config.yaml
n_layer: 10
d_model: 320
d_expert: 112
n_empty_slots: 4
balance_loss: 0.00218
balance_bias: true
norm: "rmsnorm"
norm_eps: 1e-06
Below are experts of layer 6 (counted from 0) of a mixture-of-experts language model. Rows are named router (the router's row for the expert) and show model dimensions 80-159. Each number is 500 + 50 x the weight over its row's rms, rounded and kept within 0 to 999. Numbers have three digits each.
Before each expert's rows: a language model's description of what the expert responds to. This comes from a sample of Wikipedia text that the model never trained on.

# expert 26
Opening parentheses and month names in birth–death dates and time phrases, such as (November 15, 1872, in 2013, born, percentage brackets.
router:458557481479507475462489514473443569497466535505539435523493469494474488477406491552520441504541508569418421550545609517493397510447531549581412376543568549528459534469459469554514460576485533575496524516520470470572534479461495414527537475

# expert 12
Closing pieces of proper names, places and surnames, often foreign, ending the word before a comma or newline, such as -ville, -burg, Miłkow-ice.
router:542466503569503494462447475553472471522508520489423439486526489577443519481459477519531435515473509394435549523533365557448510559510510472516542443493512466580520450555509491545526495443624488459531537527572547469454505461440540384504474484

# expert 10
Articles, possessives and ordinal-like modifiers before a noun phrase, e.g. a, his, their, only, first, possessive 's.
router:497470601463578412562440485448558586424493550426486591512545532458499478486512511428505549435482493487498473549415506473483501423503420420499579622564390457504451545518527512480521513505521532542478506548395396576477509476561438536481366509

# expert 9
First three digits of years and other numeric pieces, plus dashes in date ranges, such as 201(5), 194(1), 1837–1841.
router:504453498521477531530562453461501541531511557559571473480438494547602476482365616500608460521542550584422559527523568533493554506445511486551531366514457555551454510503547580536496477593462490540440601535559512478584554479496455441489625531

# expert 29
Ends of infobox field labels before a colon, like Born, Died, Label, Coordinates, Publisher, plus digits inside coordinates, years and codes.
router:461472453548479498424438421554469463541439494541507441471448535624434591470539466536510390561532538488431560461533500452370552396514523581546468475452551572529526439453479551512490490536473583517574501505501443470487471429490490428519560472

# expert 0
Uppercase letters or short capital clusters starting codes, abbreviations and names in tables and lists, such as J in JCP, R in RCH, P in Porsche.
router:565524520537446519467496472544506464459524552555459557466465480534566512505609454404470477500565530467421538414537576548464466490450448442508475550453458498465468533475439528479500467514562553437428547462586397445369488551457482508612458528

# expert 21
Periods ending sentences before a new one starts, especially after quotes or parentheses, and given names before surnames, such as William, José, von.
router:461473412522488490504534534437599474519581443510510519455434444512582412476546462482483513518550486445510494446498540566606428497490478480537459532524527542503600446516513526374508504411469557471456532487513434611468526484491463531505499518

# expert 6
Commas, conjunctions, relative words and subject pronouns joining clauses in biographical or historical narrative, such as ", he", which, although, because.
router:445503483476513502572553558485486524485535474482478568510491470381447564552499507524500505524465528468566463514444539549525425563535503495488459499474509473552558441507447482564496492468462455537523504560512590508546440579461464464430459519

# expert 16
Past participles and main verbs after was, is or a subject, before a preposition, e.g. held on, built by, founded through, released.
router:500467554513490536577445533529494483442502501458662554464511561407510515509447605465431563513480463554522558521418496468491512493602575519490509485540515403516505590593526524509563549472476468517505564470486393536593544477532528530418453551

# expert 24
Opening letters or syllables of capitalized surnames and place names, usually after a first name, such as Sw(ank), Ky(ung), Rand(olph), Bat(eman).
router:538443578581509467469499487561410441436470521497382537487536539568473504407469451468485448437481560460440550470550471460534513525520495495485485447430464416502470503557475458561524509429587469448529520554569517465442423435448563501464510454

# expert 3
Opening stem of an ordinary English word awaiting an inflection or suffix, often after the, such as rout(es), remov(ed), min(orities), writ(ing).
router:468394485485529531522438532628490558546439556476556479517527523560535413531531528552598507449470466362518441523471371518432579483450492585527478529506546515471466535540480466488472500453525473470568477601560534473434414484514451481453451459

# expert 23
Head nouns for offices and bodies, such as President, Minister, Governor, University, Committee, usually after the and often before of.
router:484483450400462545478493543483519524520475437518538509489427501540544599527502471548522558492464531398499472586541516431608550493553594457519488491557506611507485503451460458483489536491469471488532514498568530445559493564588483552459419457

# expert 22
Opening and middle pieces of non-English personal and place names, often accented, in sports tables and lists, e.g. Ign-ac-io, D-mit-ry, V-ä-ljaküla.
router:474469527562531514519535474596454400496471523520449503526481535576486557433496450507512415473539480499446589498522452538521499488485487474515404424450503415507520472520440407561493540454595514473543525535587581454445491466497521537505467482

# expert 13
Digits in numbers, scores, vote counts and years in tables, plus the last word piece before punctuation, e.g. 43,127, 2017, unknown.
router:510515505522490495513489448550491427521455428518556525503527464488470562564520526570504562573467513370585514510464424456441488528526477466442540593437557541476588501433529519547416447518453539405495493552504442504574483445440429401515551490

# expert 17
Capital or inner pieces of uncommon proper names and taxonomic terms, such as surnames, place names and species epithets like Mor-chiladze, Mont-ana.
router:491536520509484482450548497605526568496547500494474550449565426495532472478552473393473434432498579413441523427537521579482520554463444483487481507461489439447486553571503506468510495459603566419464570455556414493401539512434519474552463566

# expert 30
Word-initial prefixes or stems of Latin-derived words before endings like -tion or -ted, such as pro, con, restric(tions), struc(ture).
router:427501466570535481564525461549447538521524545567436508581535487515436520484609506514492489427472458489568537466504399461441561498452569524497477467495479431447402596478441558560427542476576528459542427471524591415534473453462511539462467547

# expert 18
Determiners starting a noun phrase, mostly "the" and "The", also this, these, a, new, every, often after prepositions.
router:515562472462512422574546559457507557506442533428490569468554517594513507513518512453490589512426529475538487500515418484545466516545445470487544534526563522440493526522522470525420521586467452533540500432509411478474478536446543592542452607

# expert 19
Action verbs taking an object after he or to, plus and, of, with in running prose, e.g. urged, called, criticized, replace.
router:550569557499448551610455491438525535451514480534550538537517530374540586488448660504357462532460512525418504502430443499614482460549565484487496527500499416510539550497564511507419480436507502529539516443458478479606414568540476610493531393

# expert 14
Opening pieces of longer common words split by the tokenizer, such as conf-using, int-ense, inv-alid, coll-ision, mostly after the or a.
router:502535556501479400562552366572539551549530579506525489607529528554488435483525528474490409452514576452609468474504463522452566523509495471389461531446492528489477512452468484505436503430560515501481476447547510488460494434543570510474480514

# expert 1
Final pieces of words right before a closing quote, comma or period, often in song titles, e.g. Back", Jipped", proteins.
router:545449525505560475482509516563449574502545548511543460513496524621437442516483490544546505507480451454485545550512471434433634542544538562465459575490478457578488463549587522500493569499515479481599491468596486509442463446528533491442573523

# expert 27
Newlines ending infobox fields, list items and table rows, plus table separator rows, pipes and closing parentheses.
router:457458441548501533494416443445530437505480458530553456543552388543544589483489465552477526563519535571477433490493553478465489552557563473532529600533510537498411465583505520495592501412530404508548484493495582532604509527483517471537484416

# expert 4
Cell dividers, colons, opening quotes and spaces in tables, stats lines and tracklists, e.g. | in results tables, 2015–16: , "Sacred.
router:577640466502487518460605502374533461546498517488429471531423504550484565602553442562539547469619476604480533548482496462581491444511477387431499546577460540517509476438481512535505486522516483525579519448519503503422536546609491520519537463

# expert 8
Clause subjects and their verbs in running prose, such as it, they, players, people, members, followed by was, is, were, could.
router:461448486400537506528540501407483564479503395499465467434474538410426500490525509475560608571468540458522503484427583461524508527576520466467463456570521444527483486546457491464508503456440463548480483523457559530570499556439511572495410558

# expert 20
Nationality and origin adjectives like Italian, German, Ottoman, and name-final pieces like -ian, -ic, -ine ending proper names and titles.
router:570517432478458440512541530403515489532535459525516501504541454552529493494492416548516454519493469469508457537540507516542404452503529495496561430666395558486594443603525445532629468427482527524546463568507540547410489515521553500428429429

# expert 7
Sentence-final periods before paragraph breaks, blank lines, section heading markers (==, ===), and table rule rows like |---|---|.
router:636495498447556520487439551497584475521469513519503454454421489590541532500544520533524405556464578557552520529528478538489533474482485492494583520554442483477460503602507505496414566431459376513442424608443542549519561530516480502559530518

# expert 31
Commas, and, or, semicolons and including that join list items, place names and clauses, e.g. Queens, and the Bronx.
router:493569475514435562499470508521495483468552409464511490533503534420562471512476528504515510500477414542550449486532543470519441478572530509513568503458557567542556507448448417524458546470471413497465491549524439470522524576544501470495603549

# expert 15
List dashes at line start and table cell separators with spacing in infoboxes, lists and tables, plus = and † markers.
router:510515542503450572455414587469593447469462455485417464492420594563548501506457493521398527448531459548577423469547456452526425429500481541478543543466497522488566541466496498439460567588468463528514518409487504460400531517539575530537611495

# expert 11
Standalone numbers in table cells, scores and dates, plus counting words like two, three, several, many, various before nouns.
router:439518525512629383520474446396534503489526467442474554484607477537514550451506531501481517545521456487518475507509580462553533409429427525555561495533445503425432544494568481475514436578529476499469483533404544509522577520576444566556473522

# expert 2
Pipe separators between numeric cells in sports, election and statistics tables, plus semicolons, dashes and words like approximately, with, over.
router:550459517446474588456407537399466477517460516495518488494425532416495459582457523505436571504472433557519453540512470542441488552459460534512534466461502483489529606363469472478458416555496512464457400408445384492477505496552543584544485527

# expert 25
Final pieces of surnames and foreign names before a table bar or parenthesis, e.g. -ović, -sky, Piat-ti, Hum-bert, Chippenham Town.
router:527491454413489487446566535395468408518504414491459452501593485492498481423532487574469485509485504596506571531532481511598513503466527440467545490559534516545495392551481538478626459524447570529462503504513543492504492490450509566394431440

# expert 28
Prepositions introducing a noun phrase, including sentence-initial ones, e.g. north of, In 1912, during, until, according to.
router:527572510472447478463530542463588480473459465442538478465499407430576521473512593512464492520454468569649486499486505452620563453522512551446446500572574429492474528373508492552490464554505551502500543446435458558456555484522428482555598475

# expert 5
Hyphens, slashes and possessive apostrophes inside names and compounds, as in Chevrolet's or Louis-Hébert, plus prefixes like non, multi, semi, anti, and Women/Men before 's.
router:476410550448450470524405525468435510482451606567399457411520477521577446467481512422567468497493534571458420460445479470424495424500464552563432518569484573540476401545568549449383459510489502435413554560384505537491543460523480459532394531